Below are experts of layer 3 (counted from 0) of a mixture-of-experts language model. Rows are named router (the router's row for the expert), down (a neuron's output weights, with its number) and show model dimensions 128-255. Each number is 500 + 40 x the weight over its row's rms, rounded and kept within 0 to 999. Numbers have three digits each.
After each expert's rows: "raises" lists some tokens whose logits its average output raises strongly, later layers aside. This comes from a sample of Wikipedia text that the model never trained on.

# expert 111
router:538539488452552506587511478483505447470463566414468563498469539455505489441526484510498529487457520519493499536498504461518544534496547521488492531555486466478439536426540498571517498471507510523501452535463551515530510552462494536487469449520526477491486541456476533483590506544420522587490513474462520546477501522521496454515476491581536444486495548485456528425453468548467502450402
down0:511502466504534536492446533498572514509531573460497524497557506514519457504457476485545387477521494509471542468507430479508539491437461523521456569497461494481534454449481413485442508508534548526540441567503502502525509489526455503514525421480525493450490514469508542460470460500440466477542466569436518469519577497374463480583520492511500609396507529539490474557483548576498516494436
down1:476525443496489520473480485524536530474418534479419467512528560533512474476469452513514499492539496424445439455543511497476556510504440554448568496498452546384517469503492509524436544561588543495482523531549479439551485492499512506489489604497545490463436516558519574441515468558529546482549504480466456498535456541520467541450460467503493483525578529457431498532538496548537491523530
down2:493546505436464506498498480505463459453482521511501537474455593463520490508466504486520481572488459508424444520495519491549519526507562505513541528512508600541509453583521408533475482483560491477491580441452516490465497492510541523482476488515547484456560443477525479569471489552437481503497464448494533464501541614609474452483553524560526584517470463491467486508483573498506548477505
down3:463489538485486480509483503408443566517483503515481420559530532551489519532503535506518566476538455497575511542497547555503466514525434507533557525438498544529497455440475429510480549483496550513544518499480493455512477481495515536482516549514529460480504484478534496539466520547499467567561465453574516498539525463564509410543479480553551403542569541570499541540548463542405445537486
down4:504460552462462520488472521528540482479466531505442501491521499513503418498466443456481527546518492425472570428543448577462615461461485522542514483500569448529526464546593531499394514475506536564423510510432515579564529494461481482452535500505535503477472478413442458396473463515518489464536553498525500518465507562484481507486511462597501436494529485500456489523462466484492478445497
down5:458439460545493448545497543525549431525443484450547515536503554556539449449481534556539461485438461557504584461516463555451476527509530506554552423548469486590461487427564534549527495455487556465480538466447479468615502493578532498459487483472471479556537497500483471428574491502525550578525517506555515513526499519578496490495496523471523438473434514502510545485481532533485486536548
down6:420497476545514517491503503463539468442520548546498558473446525485426432516535452521466575464453485462493514457509523466504540578550455534605489500495496522435517455550438511498537527495522483486511461527479522512553590584551466484494468446519571552464542521546549589497468553521450523499518431505482506459527538503476590544532560467492512529514516529491467519545463477465483500544534
raises: " and", ",", " in", " –", " at"

# expert 127
router:518530444506510497641556442516510465491419534292455501487491546442456495435528445477527496562495533467509526529512476484518499496528456549463458502551527502455462474503508566527501457510473548523483469473478533483514513513470527530446433475427509498468495543528531492496507493480412551558473526483518531476496514527494515528485439491526528484540427519491456501494478478553538463540444
down0:478512495465411491431542487432460527430496504494494479451503451549507527520534505493483480478545501466400493502534505506446530514522499484515501451518483494502509514496474433533490467536612517466479455471504556541475489463484560549531432530534456555534519582492513481479561488496547487509476503449473457499461627488482481475501480456451518511550430484492502448501424490570442505430510
down1:479521473513484504605540437486492545462467492513510475521531429559468467449505510516564414484455488501527510512562465479495529470575496463489500471521509537483492480465490576485422478589528492523360510504461573461486505529508532485488484497494445514547481525563484399527498485459538474520550454528517575576547525529542529449488492538538546498482437585462434528542590497590553461554470
down2:472516544473453466497504525516491462478474543544502486504434508462522552565558449480484482533492534536490488521468467566478510529513510446476485459530501454571427488531501545481466519517505565488530493541518470562425482562489548521469525442506524425504476524437516486525528578511506517542521592548479473497497528452432413499520522455546540444516460524479495470504550522520433461430576
down3:459525542457498481430540565490587467474512521569560517454414457446536578523565498456510535515538496504473535485488567469484511484505409532541468507556559485483560494474433490515513542556451506539528558512544422504487501529583477544503459524476545535515469502494516491437514491546497472505509497576515556528521418441561462540539501556477523556452481459459536524487420530525500539506496
down4:498497455516467575381489490493465486520524490533570484482469557566451487534541471474473490444514502525525534541500466454562479456562432514494529473447456444466515523496505503426509457495582513501487504526508540502514552487500454462513509524504445488519426550570546461531555451516526570533557571537512490495511581506519512503520432494476523537553422550538483473488506520547550492495447
down5:554572497495502560495462551436504534412510449498537496515557502477488450537541513552434557545523480510501570493503517592495529452538491468521469461474589451495479561479489511512497525503499425531522546436536473488524537480515486542533546543462513483488572493476506445523474444502475436461487393455524529493555475555451485491500457517558537553513548525533587497454504562525571472468498
down6:520487546525472537530480484540505554563433529490487507451543493455491495499542495471532543508436420473496499534537491540517491524537506492467504494481516468487514503532484448449418509469467528563498453438553510546584568474472461449468484518476486441501524509503485446606389419488519508468534526507431485524503456513459528513555581473511471458536455491480531502437577540496466455535518
raises: " ", " —", " n", " S", " M", " B"

# expert 10
router:525543460486503492588546444485444467527367503374507521475478529464458514506520516498510505506482583475547564479465447471524494527499517528482514498534502464500493496472525453512438511533494502493510500455490536502516514554464569509498468482474468556535498561480522497484495507535476536483469572485478406551491529511535553518542508537547506486525539500490447446506521447489505469450464
down0:426454506469481535515406554503539562562456541523492541558526500444500485538426494590519466533508546470496553536486455487491495557592510494515537469509529485505550516538479523492522480481473506561384517543535494487470445523489435564427504499495462506551514485492465448523488566486450564465497587584542498463526488515491440468517545449458538510480598472467540509520511544504512559512528
down1:504501533522570469470470507481533564487587465514524450491491511457503405530514471483515500502503469557540462462490523500556528490496412590470477585464470473527506454549451545500436505527443563487482516511514462462544506491479450471504554431535431509485472504532436474581444468515486477509440456512476469529520540562525511516554440417533440573534520490503498469414559536508532523521450
down2:526450432445491486477462538516449482479459552424558556487535493505448531574438527506498517497494438482555449470520498589488506521517494512617516489451453550471407533468457501482538517477416435551531427536547504478537505497508572467528517530523492489468473392476518531602501485601496502484492560527466489458465524444487560566506499524470491464488513564512574486512531453565524472504529
down3:511477522540403486468479510515519512499514604454486468470483571499528432492501497520524448515555479488452502526495490475451491504464479550513491539478498493517507416434516554590461533470447408467464515486449518566498590464493510531526501508534470578484472545485479480462545468500480471534509484513541517470518437494437427492510531457506507536539484452537444528508504471476459497542480
down4:550488533455562525476470470494518504437449561578513403487487508459467490459526550522455503481504450459513528554507479502518493504498470513451505448413485507510515619528505486503478555594570571520546509513508545519497488511543463515470417517504466497531515435489488470501427522431537560537522487511449491515534479565574418501506494507477486463542579399438440443465460469416505447491496
down5:412459558515519485476492469483437566431453472458535413504484449484477451464454507497477440425463534462563501500494547489560426487536523504490435524474471448383484521542560450479497488530490503477475511465490426482512507524538567510548495549529496392530521499491501487551505476519473537493467501480460478516478461508443514447510489568539501524542550504473489478513522539538498433491456
down6:450517452524476503514550522541473495511492487412499526506493534588432515495469478520561503424504528495525498466506542530435455478580483497476541476522523523489476498473530516438519561481514562522463535519577543515492510508569501515547596440574494467545472531439468473555512441511499471495504501528563549485488536445471514478410515484536486471440541592491567543454523466504496496455476
raises: " the", " his", " their", " this", " these", " its"

# expert 17
router:539557414533521512554554424477477422492426487477457525479522473526428521488476432473521505542471546472534576526451433462466528546506511568476489531521488459496502457498515536508468460496522522477440441489466523524528472472465492490431499526475535458484490488507471529508573509490425519515501464495475403512508505488510583465546454501522553471512506542429399484469568417495541480451446
down0:485554415473443557515515516450473466475490522527483412475498559538457544489429461573478507534502498512511494488503523512526472443484485424439577495507506425473532504589481465535495579503557531413522518550523526532431480486456490518562500506473579490527538437500504469527464507519607515460527469538577521527531488546507555524481491468570505585486501514518549448478475538510511492579517
down1:460499409501540514490548509511511504512457457429559535477459436517496510495541591560468564456493536549544472528375483486530536518489463415473512461422454537479481505514497503418488526510478459508585487481432487570443575507501523464445514440463500514503555470542468477469446511483516461507451504498564501498474506527442413464471443402476532515506427495460510471448414486538495446570529
down2:543508495518479516481419484505466486555469522489498522501518559449519474453508526460488466516542461490454537523440519501466494537540510485495552479510555452529412500492462509514450485529538564492498511475435525505499503479546473534613486485428466514540458400484467496480510460492580425538509501543500499475556521535496496466537502511538504452487527478536477480502437553527501579530552
down3:500567435453491474485458446511509517485512524436490438468475517419532430439560538475457565506434523494533514501431476493610488492500543473488546437463497492482476525503452503518511471475520483501562542521476433496571629502515456551408490478596502501525503500488439496445480525432451508578495527565543480482517483538467497520466409475545489522509457477412576500485525489459455398442505
down4:459524520439470515440517485495442483494513506508441520512510520555475465433545501489512562492472480501454485558508488471533497530526465512502483489536509533560459555431497479512455439527541481503505511527514481548478458456533495544536560449498431509502479522456495473479540541483492518541478496501511527501509510465370517521511451453483441567495487520485482509536533486484582490535507
down5:555485529456552423489464466494513500500496529444434519527525436533500522583472531498511548534538471476533463449482504508480471518452512542498474495568483530534571548519518623511547521482468513456476510477522446483544473513437517477444445491468502489485496588446512471468479563534519483583505515571468546505458527543537452536516472476504474532497465491463482499535449485515512467541444
down6:468513467529415537488539506530563436537455414559436473476482485468446508475490491416537457603454498405549559546486512493503492476506490484475491524435509482433519445533475478509460507518536570510491451531472569563571520494458493467417547571496552484536510512517539519457506481416470515440461440467581511535515508455524535451526495439458525475477545521494474444535528430473495497494480
raises: "ux", ".A", "atter", "uch", "oll", ".C"

# expert 64
router:570555489455515520521474432466477338514362475399484543489482510466522495509534466494503528517494500425554563473544456429543465530518459502466460491509489483523476502500537489576529439522477504526490455545460513516486452555456470509519402435506521437529493508480520514561528512523437550514462519465487446521504491494520561499452417479564438493573482542503432488484496404548466500491408
down0:458381507523515504541453501425508496453498511480481428539463501460567552500465527447492534480498530515597541507430520543466492529593518464541540490508443516521529535454504547426507511514522523468481608535537477475554540533497496482550440499537478511572536448496530526463487436477493538454521549557501475457478481497482514548478558529528491483454536554492480462596432425502506498567490
down1:490551522597450519585537499486455499567506452546465416466533554598522487571511530493471476526457569448502534479492458450455513540508430534520517441512512481459548499522479502467512511574502516478513464543415543502461592481517546486475475443572485497525445503498460570451509506510503465551479532517478522553509520469539451492478489475509477578548513526456499477501481554501537511591370
down2:478480588592549551560484445529510448470497445475556511510449486491452523483469498531551535567589514572487547466537503600440515459440561496564507544448510529550486459413429482497526530464523453516554510523497478527504496525457532526490473568504420480484486440442488424423550511534459503549481516519509497532532485423413442492501449541515465454448515469493478523558569461545483465508436
down3:527423524483516459460465509435498610557506500486493510478448472463364580489470502509500424471472499469510567496451509453535552487518583492482549459559479519479512536524505531574439512499513490516455533486415522508527466512548449525515487569475522541465560442534465513531488529466561483527560465411529570481523524545505435490480406518440546527446501492605442531458465459519487555448507
down4:476510536543478505491473477558534488511482488420452497493488503428419434486482495495462465536464505494526534400548570566484506575526494565496461504542524565455470516493507486489536553505493465519528516543500455450469483503485483548495436511486497496486547531550510505532525508517446550545453514472612492494475473575470522461464496523536549512436484496511533564497514544539534554571498
down5:477547457446517477537579496473411552493436509487521426514445492503532537501506502505441537473501568423524516462478548544483497491509511508548488496501478479463452562524471521455545594534525483441475464429420471524500515507510453458594587491465495444479411511449517524472541408521537504547505489536434552505476478463386459521499506460507482553517457640485588449546477484551515472490476
down6:496502448547477508503459497500496508529434380444435534463432522485511551600537491533442527495486476531523512466491556456542435543494503513506498492506503466492439443489541511531445560480584540551530492539507556531517504555429477424460486457458423483482448485466507488514459542518512527557494483551488507489458481468473463552526518440508511508460544484534527518448519453528503507504467
raises: ".", "\".", ".\"", " in", ".\n\n", ","

# expert 124
router:515507450492451462541514436449478470488476531504449554504444570470496463459548459469523511558490572532511530463460421468535561581524464541471432540530491449518415476508518504503429509537493506446429461507452486511465483508483544485489431464514511458442466505515500509483568475518476481509517493476496484520485555566520582561518421574562494427502467530494394491456515448528512430491469
down0:549506492530536520475502519512455487545470465580527517509534575488453451512483477472467449517446517499481522497497572466480548452487612529576561452506497412578490533504484473547469455482585480418454540544445460480532498551543476506496415461497471512525517528485532539483573500450447546536521442507479482505541526557469520518556474528504506509524593504501472471471481465537439461471461
down1:499570475477471539498474509533573476467488490556545584428447533517529459534549530454532515482514526533489534397466498486519513534488501543599517477483462505483465554511591454475484501514485525486518529517487545534533513465518504470512494497553543513522526422478472434556469488488532475529568432457512581482544531530486508505576516483477505542481481445593462458456513468430518503538467
down2:487550591468496491500480444563451453463438462467514528484520524424486543497510529551486545530474564444513539523575522525557509541438498458525526503517518499503544479496533567514519504520506582521514512448467499534537483531502564485524475490466488556487438471482468521527536468443531491478515476559495470441571521491480512459450438490506471468496506496435554510454486513493482473482513
down3:473489592469588496483475506466551541527516484373506500498499497438526485473505516478553554458517484450503496505532536572529437443519417531488450500520487511502495519510513550462496521503437491558535541521542461510488469516481539467460467531453491519506467522443491513421459582491442564549473478568501547501484485574497482502491493469465432550517480498546516557462532535498590441484504
down4:478514478403515453489513511489481497581469486458496448496552502531446479452536474474483490531467477497467561538532577535565506508443481493469551469467533518514525528544492435509561444435469501478552460477550488481481564513533485536484436501494453453532469561500495561477407537506511476540512438552423554514420466519547515506517492552538515453480500527441454530459543551498572563513558
down5:495454506505472489470498546417515520469494515545439547482516530484497457475486437518467491458523446522479495456446444527475443546476492485496534521534498554532546524582532467545544537458448417510451481466502425485515445486509476487488429493566514510570564584487550455498547492527503499454626549525482467492457503440553470490535498453544540499493459517466428482417490479414432535534517
down6:507528467560445431490546559514479502530427539537457415431493482454501584532583504505513485516514528520454500540463484432478432516494525440445514491470499480492525440469548396465422482565396558597522535433400503484539432545486518507459512477472447513502478539560510508564488536532459524505488539502479565483444571589462523533488459538512491559487581531491532473526462537562539541540448
raises: "inet", "ices", "itage", "ad", "let"

# expert 26
router:520513513477442494564587475457468418494483492404525530481457575489498516543518519507504509554482540583508506449468427428540539523542449468517462483510513476516498500510493516465502436489496544531516438542486568481535472522448549417469495472473465454542487497534557499544484523458467541505517515506457472481506537512479543538483440512515506492590462499479454514484545446550550480519470
down0:556557458504468522533491511534541503587447519508538502461466456498533518466536446453503532503481475468521499461515472594519534452482499506507594515492525492533475473556471475546504454512591516472425503451536530459561526420570577387509501459478440526494556530471480483518426503509439554450446531485485568469518484473417474498571482543452542495547493468475508509506509477479502539510513
down1:491512513487465534482398490472487493481434466557503514544559527444445550547418553475508489479495564481504435469474514545553488509480461518567549539546538512545512482446506550560508572508590483503548502541544510514562503431524448495521449500462504493476529563487565547507527471455456510521425520469498498474526562486440497539513555552437478508508546573521436519505499528461527552507468
down2:498513467500464471489503520503459474542525498468504497500453477563502544494486429457471466386489453510488532499432506541508514435509525519555517436412476465512488503432455510480521476544445491555486488549474470482510470512514455477528543497481449559484434425502502407526548494557589472509508446477494491439505558442438510549512474495519448486513523494459555553550537580446565544419500
down3:436511508416540552499474544426512469497603512411439397481448498457547589516519536525498474493493491474528489438456463508508435463548500531509471469452525488519419543469485502463497434449465522537491483496506505497439533481492461528509494525535524451500571479503485534480466488524582473503542509501515437508601558500472476489499491441523521401524487537501424416530500422422491410545458
down4:521495532508541509494512501500509531429448466500506533504490447491483489462444577493500552535461568479513458479505422509519571480479415494510448523485456520567460533553541519467540488473552500527554516441559577511544528551449472443491547554430483574490539524476480484471466535429602510486430503470467488516536523574527495550516535476536525437536549544503500517463564462463481485554457
down5:523485421517494539501518434496576526494541530510540503489496556544480496518507464531478497484569475450420499393495444551554527555466441549511459487489511547537491464551446489482533557507468399496515480511423528560446529516489499553459442528457529473456488542480467445445484526531514515453484418538540525447501502444508530469487576476423428526494520449485532507545471499532531516549459
down6:498575515484443555462492531490516462468524489542560516449575459382460511458506539479529572544498505473571493495529353455480526501534533457554531437488485513464444496573468492490524552449520446457561546480530502566512437480537437514529539493493450520471536531503538539560536522535530521471537448484503455514422480434453537521528509449535488489472492493476564474478432534568482456515513
raises: "am", "o", "le", "on", "a", "en"

# expert 2
router:543527517461485481531567444451501451470479518462454567522504547469486496496519441534519469533440515537529570418477417525559522499454425523491439499560444478476486478481526512482526449511473541551490452492445508512556464509481585484483433460533463487407510562491514534543593524541485520542511489493466450492432541508464588519519469554599521475513420514523414452497499454558540474426417
down0:493558470560540577528496507449545478399467465518527561541500525564503461488458557462554445495467508534480475561470506513548442499528471507491525535480498481487491458534495504480557537506521425494461501497471528445468575514525492490495465547612523425523542499476508479474517499552525502485639537577520478503518486484529580539519547516494493557504585515482478478569546445544470449468570
down1:487521498511517575581510438470506476467568480502479507502402452481475528540457524481501484439454533485461563512464505481446487567475510504437472569557442466504446478511486430546510456498539510532400432468484459507495500524543526498550537462491407462521498562530513575543541496514473447550532519534471439545572525448483460499502485500505467490459544445516466549520563488496475500540470
down2:472537494468434461475512529398572474537515550526528489501571488492495475501519498471526488550518473480608491534503507532493537519431560516510458555499539510512525468488548473546484351538559449578445472506518477559428423504444548437514496471509491522496497510477503472471457513532451508540538506477474504489502501476481529544459579495533438488479447527534431533526461504516567513528535
down3:541543536473497544518432435565504466531447484503534550479516537422566535465523413488532541470591495496502470489548508459464432513447511473485527506538538460483514355526542528437549432567441460510466445469479471557559497525564517468442579445496435540475521556494454496433488545505531503526497493503445487463463494560504509453518513521542477447475516458539515552520453488496523480468578
down4:596478472539516522507493489559541557515486490527496514387500480457435523478483527556541543501493479528500496499563504468549471427490476468547475476534555517476519460497505478513454482514467395496463509483454447492494541568425484474493543493469509505406456546508437530516482473578461481491460447485531545499526545505465431479420520545458451496488548491468538505441490537508460482475500
down5:582430560517497519433500589543501506446527513539565475479539487483539489460513546480536553549503487521469500448523509473452545497420498559536453478580554529545537481497540462496508498511535497549501480456441517413498463478579469510466453529544440472553561516476468531531516508558531527507559447515512454431514510568506472509440475469396497490471515459562501578431482517488523479518559
down6:511473494472499530501486548524573429469464510457502480485582491481563478484530596541502552550493446518479483505560524497461544486484475497454522539542525485421438531501510496483444442496450505536529482462483467504533514548434604405526463545549436464487511524507502480533492537481498454505515541484550512510523562410451532496502531477477496470523528460545504489431556514599489515453470
raises: "sh", "g", "c", "s", "b", "t"

# expert 117
router:513537503458520445621556416478426438503391494412481523481463492427464486536553466519476490542481534521533519451493523432547497611510457558494507514513477526510520476512548484498442490516459534511502503493448566519497490539421527461457466441466510521423472564503453507496554543507471485536513549499509424525525496544497540537463508529529514476495525573470422471514482438529533447505489
down0:516528525464479506558487478473509461484601475575517485459497440532535467502448537517523516509497499482529494460546514557526526452422569415538571519509517466480477537503548504542445544429461489494537465494556549439563432470491468495532481507455496478489522497464555504490437556505522458453517504460478473507455481435497510550494475505538505443483549474468574442496564555412526518484513
down1:483436451444508476478522530466549552428465461504501498526519558497472502508558492518422517509505488520543495498498534570530521525593426532472472452523482456529482546510428521522452526573522467448507587386592480448423480490516443478471518562437527570500522437516474456468534421510460463472556513505467487438482531540508452493524589470509500549508501405441500505477482468560475521500464
down2:518488508488489483512508452548473513474567504482441501468451477469556426476504493522446502516484464506551466529475549520494508504457506464582494512495477497530535451452437504506519511517536572542503529513509510503465541497501475503520578620469477445481476497466575504475454506519531510515449489510474488484484546491487426559547596508557534472522486409533489443496469441596505457474532
down3:518480451517503455557521561483551516524430450439497549448504492471496494541491484455540524465488472518493508466437515504511465522462538506555511592557442479505504497512480506490482506596505561463515506471503514489429489452509508529439450568541508485496457514590491532500471518497453515479522469506530538481429478473513444448483504531494521444496400553442475482439508481522503484482433
down4:545490518556480451541549496529548442525486447379476482469513473451514540462471514494451518521532504537456500447497517515546511471499500499497495502539554512528504512487462484532496467524606462621452466547488552446474487520593437481429461537545478501545533551549482477495561514499546502499527504469515508569518496434577509521422414498549534515506443595466500516549505538548456509562564
down5:483473417508550462510500461610483398512555493428542480452468526473483520509520545464486479500486557557524539471492449492478559485498556490589505541525527483485483482547500498554487511517508533597481493486535514479490553497484481486447424535438444482550440584491531507566454533515585434620488438460504438546568493533541478498483542521529561482422497445468497463471517524502518479464489
down6:462436523535591550505501455522524523465468554506496482526446508531472549466512481505522483482465515498542533455507477499443508505471551510535513549503535550466525492458485510454482512489548595561484463553518435458439505474522502550482496582432554488493465454483545556460485500492495460500486540510528448534473496541516468499466435487491556527521503464593555505480472471449439530470434
raises: " the", " its", " a", " his", " their", " other"

# expert 86
router:496504511463497526552589495441464435545426563400476504500458568475504468503536481479518472550487553496485520416514452504486531530533481551521520470596504531546490506537494529481488496477497487537473441513485502523594460520468544456483465500454484430501519528529534476503508548504484513595525517503448474450488587445476552478485473519529490438493436551475438442521491421489497474530436
down0:459505568510551469562439471492570489529483521539530557439507487501490430460491558457507515483474504468374516463451468526490470522454499512507416490505526482524523445527513491580489496477464458512466537434481486470433458455521495492461545473541517487444470445501489450479564521493479510507461538480381444513475530400459493530488520506608540556465508481433512477474523467524502478586548
down1:473526488488562455476544530494507546440498562620481530509481504429501524514539541506456537476477585430611462522489530456491523459522532511499499554482458478527509492597495466493564420492551507500517466432482407458440492423511536508503490471563493502498531474523425558496543432522532514484469500502486501522504400528496555531437500491514520504465551568465463450543464506440478527531564
down2:521454496527499536556546547512459428516537458469490599487498464497512517522470492460546448621539478526389490468511492500426522561453558556479492485466497545485467506489498440510448541421546503530540505517472533533473448496545450513501540521490522424471529506515534544510466535558456544527439454491512513556587454464517550507471549443467431475543466566482532498520458482480483519501516
down3:449477431458541543587488473488520443549446464536504479522521489407492556548494458532441524510492518484518498524462497532502539469422514528428479494504488511541575556502593550488504523485474532519523467458581464508528430471578469481434484435543586463484557475491502518494512484493505516603542462526517426528447529526437385505574491469580465522481478504481492456415493489542543523490565
down4:393523530440461491453473444479510452525512445496574551470522528486514552460463511514552530431557554490568401465481494510442507506549502490467582495527443479521496551461542485485521485504417501558494604453498586538497508482523468515532510556537557435575384485562519555501522551523510460445418425478491514470564533506438530545490507474449512573504499518544455499563521502560516466461501
down5:441481555519533450510458469471500492410534504523497554464496513491499495492499462397485505609506470507481459491542556482458548516512448482477504504480473549431474490528523474447549472491487478481440482415482480495474471506490516524530451514551521492450502542554584474479561435472497519478483519518562514536534491448491474519490510533506547487536450495452512524536501516477514500556493
down6:521577495568528550529536528501522470490510521480515484406457569492462594482489563473491511504552592475512461511489497486511502563520503513529535481511470544503557536463455510504519516484488499451490505460522512483463462498572470568476564474468519502504504547498461511466502433505539506468519560512496535474458485450435433504525484427548528505488562516563512422446473512405558489578458
raises: "it", "ul", "ie", "in", "ur", "y"

# expert 109
router:583519512495468507539538433541459441472419518473417513477534494492492481460502459494470463519495483479558553432450422488517509520531502519476481495504442525472451533504519530503512527487427562528504454480435514547526489554516558482472489503447546485453457574531522513544507555482470518541450455503481506516508563482488564532554450537495478500546458489529420492474506486571547462502461
down0:538510515548387471475514493489509487513422497462430517498593546505492507460440517452542513477550538512519561488510532481487543529481495511556455539515558586449512467557495440520540547506458517493477550541481495570498421505503542500569450501496483533517457501531515457502499502528486537459525501443566540405573493445550509504473526493500581523507454485466574550478495491487500483534505
down1:506551376472478506461534442524471532483524481510470462533478503487541499474567463367516501451433531489503472478466504499456528500468534495519484508493548546526459472549487524580484493513476453451554480515512437472503535518442527437493534558483470488469473434466573533530617488498549531468477567541545575493516560529455504458459440496564464460563472500533480496554499516499578435502481
down2:476435425570508531476459510458573483424470489541472486450482525566477475492523461476509512494503467517502497489503515460503462475528568547478519488486550583502494528439477603502501496469527463541509423554486467521520494540465523414463473468505533526573459537505471476489549490484528548445466523535494581509526526455515470514467561478444460499574473553462462497451581577531505581526560
down3:466574464465500519484493454419493502486513484515518476513525599438521540550495545515517499576523468525515452596532520507427498494442502545574550549515529496587479469467466494475468521543480507480566438470559521469468566503528401537583575520473495481475501507502509496489562540541494484512497576495519510436522483453562488464504517515513526492507428497497567520533501489526473474490547
down4:552562553490519513454574484517488520493420501513506506553570476471578506483498539432545544511468458526518527461508477478530470463498549471521497546509526583535510474513522458459525408453551470470485505523476585506494446481439518540481487585514522480456509445511509449443558548512580540515512508547564474491451487420518494494490429460486469464601549493517499478471539466508480494416569
down5:540463442463509470547481492498542535471516467533442518492538490538477507517458488476450506429528503480508471509472489484525537553530479523565531409455511550480516431467536480508471521543483498486518492527530487393474407489556490601466547482557474470497516459558475477506480512560456463506499548555426500505473537564421542473555462567569488445447530542493484488569506490446573481473485
down6:596480475479488469427396459527476439497468457436496529526524498586463401454480441465559479460567506486488478517548495494440538465464517434484472524485524456473502547459431481439499519505508564520496493526519469516548478480512535490486529510522545464512516498453512491473499527477434483534471490485540527462532510458524545514504446451465591508510457465494447534498476558456496462471525
raises: "v", "k", "c", "ent", "m", "g"

# expert 25
router:500525452492530515545562428431459451491411417465457559475487508517427518504470436437522531510465533462511530491470465450501556562505517536492474550535485486480513489529523538511507508489478525544498435476448542538499499585453515482456453455511521463424508534518460544524583576501430502511457489423521370529438507465485541459525446523572550444521496548504427520478528425530534479498411
down0:556598446414526506530418493438474470484532545509492473490524516543444473522520476572436488495490536508467495606513546471508505549473474469478543454535467568483597528489426553552442475487471526506431470469592442448494473497477494500457470456435535409483542455536460463506601504589491526474524453432562443536525468483479491506519551470447462498567520472529546503481524506469449405609435
down1:486513537474528555521489454462540461513558425492572483482543500496564509537483548556499494431553483524584538496494459507478515433525576454516527517500479464485505576462459489524518435461509533509456533567528488526470481498507443576417523509472530490431467483540472514571554503519464461467482573460506484457482460485501494500516536542507485497521524521550546493597508556531449533488509
down2:522503471495553467520559509515497422523560540502517431492439509531503528474484500545463508534518541511507497486513470454486537530493372467568523499498481452481510506485536472446458503490496486473448577519507528479458503543454468501481525461454536485485560559468483492439580495535502556459516479496511482564511510405467449487487541439492434473563511492511405518419458545483524544535543
down3:419442500521496514541431447473507562475560576514456496417531561539463530504500520551512422461435534556489503525385538406507547469452515519414488473464506532478555487513471518514496530491566459613531504533453457512492513437540515507485498516473476567489494482441552525509527514491443590547521434502574516521504519510502553531516486504528443565441507490480426440523513453528491507504505
down4:463459474496485475500409475503492490429544504543474600532520492481574472477465425552543491476521508497470480472474556484509458474497531532504519508490507467473468476566478552506523480489489551494523515452518429475520552482566476521414511477507553540417478525513492508416488588531538483484544417477426492441487501469499503570528525497489502507478530473426545446493477499485475505472480
down5:466507456530484497500473505587563516543500493510541537498490508536482504513487566458482430426586426521477520534496473533522497511583469490540567551476455414518507525494525499444495549488451448527444477476568533491535495447443527459478529482470409535473509526505541441493462559529582554545475504501535561457492483501464468487480497527533432518539509530511539492526486502515528553524493
down6:525508525434520362501526501491427480524513471468448588526501440467501519535467570494529551579533531516438487407516527457459567512427498442527385497488483471450462493531466513478464411484455525541495497528491518555520528511521424439517515510476510488449530489485482478513463450531537489539508518491510475538496556468460455528481499495517563481418500426496514494461481508533518500399603
raises: "on", "u", "ull", "ah", "ights", "igh"

# expert 95
router:553524493459497415578545417465471449476444539391469563438505531484470518540557493470487492516497521526472527458486514410482518571541455491516463537526526461569482492445525523590503521486438521520454459493464569523496514545442510480461468446472515461464429575512484480492579521503427547564493519506518425506498493476537486476488484504603532510556492543489395506542566477542535460524398
down0:467441508512527495510474453494498558498463457518501429573562451500538481456473564471448545553529516418516499440514550520479501558525474538508443549526519568404541485477547495470449553551528530521439569393436540572534482506547533485539499503518465592482477517539475511534473502523476472540442471487449443567450589498548534561461492509544485461505533485536549488515444433527497580431476
down1:508550473510554503546494422504430496410502456609461435459433453476416482535548488435504497504525496476566461492504565483513478478477522515524489488469461522527472473474502481472522491499550427439494482485522497499454529507491511514458516521520456527487531510590432489490488468484478447563467582516451543483523568561557495535491431504508484506551481493483497485515588445514471508510527
down2:392551436438463440505433548545538532510493469543542509532490503575537485576557497542557445432505562463546462476440458474457436528502547446470494539489460485446552558519482501540442566563519468506493606512510470491485497527476574493511471502513492457534505535534514544536502530480519490575509525516556468478546560491485501505528496550463533561503518547504460509465540524513461469528536
down3:485519529513511513441459486492513467428449472498480490472511498487513526615565511587519478525523409452466487452464471478654456509512587485546406595526515508558477544451450471506518499522418431518479426468492564486485517501442516522468479470435511406539513516491535501501504493462460507515493517498532478483479512503504510494565524514516494546498446466468478501480492464522522561473478
down4:518471587501456491498539463556492480506490508515539502548536474447472447519501482484547485527468495518595461510490461587545485533473519584497494470551485486517496444446524480561557534506456476534501487508549484507545541547478452500516486565468514530441531494552541508545441492404540507536521424529544478510562491528514477531506474488518456465560437484527542477520479450541438520590494
down5:526477517470497473498515497530496508470534526576505501454461458461525408477475458529462457507458496542502520516450511494479508479497514574527450521434507551460484497599517489519503532524549493546542481583454467393445500473465520477550420467498499522569558501520504535558506452552452451586494481552516530580463515468489508530438496479461519468463530532455376471522487502476454524573441
down6:493542575507465461470485443470468456500598522481544499425523461534426546508529486497517491477511469429503463500439516516518460510548517496437446509523516550523515477421565455522525515447592460424431538491416486453478474498481451495511556527483540399504484534489523539477488405494490533556476434535493449473516492461492545545513513494500438490591463532539579506446512498543465503516532
raises: " the", " his", " her", " S"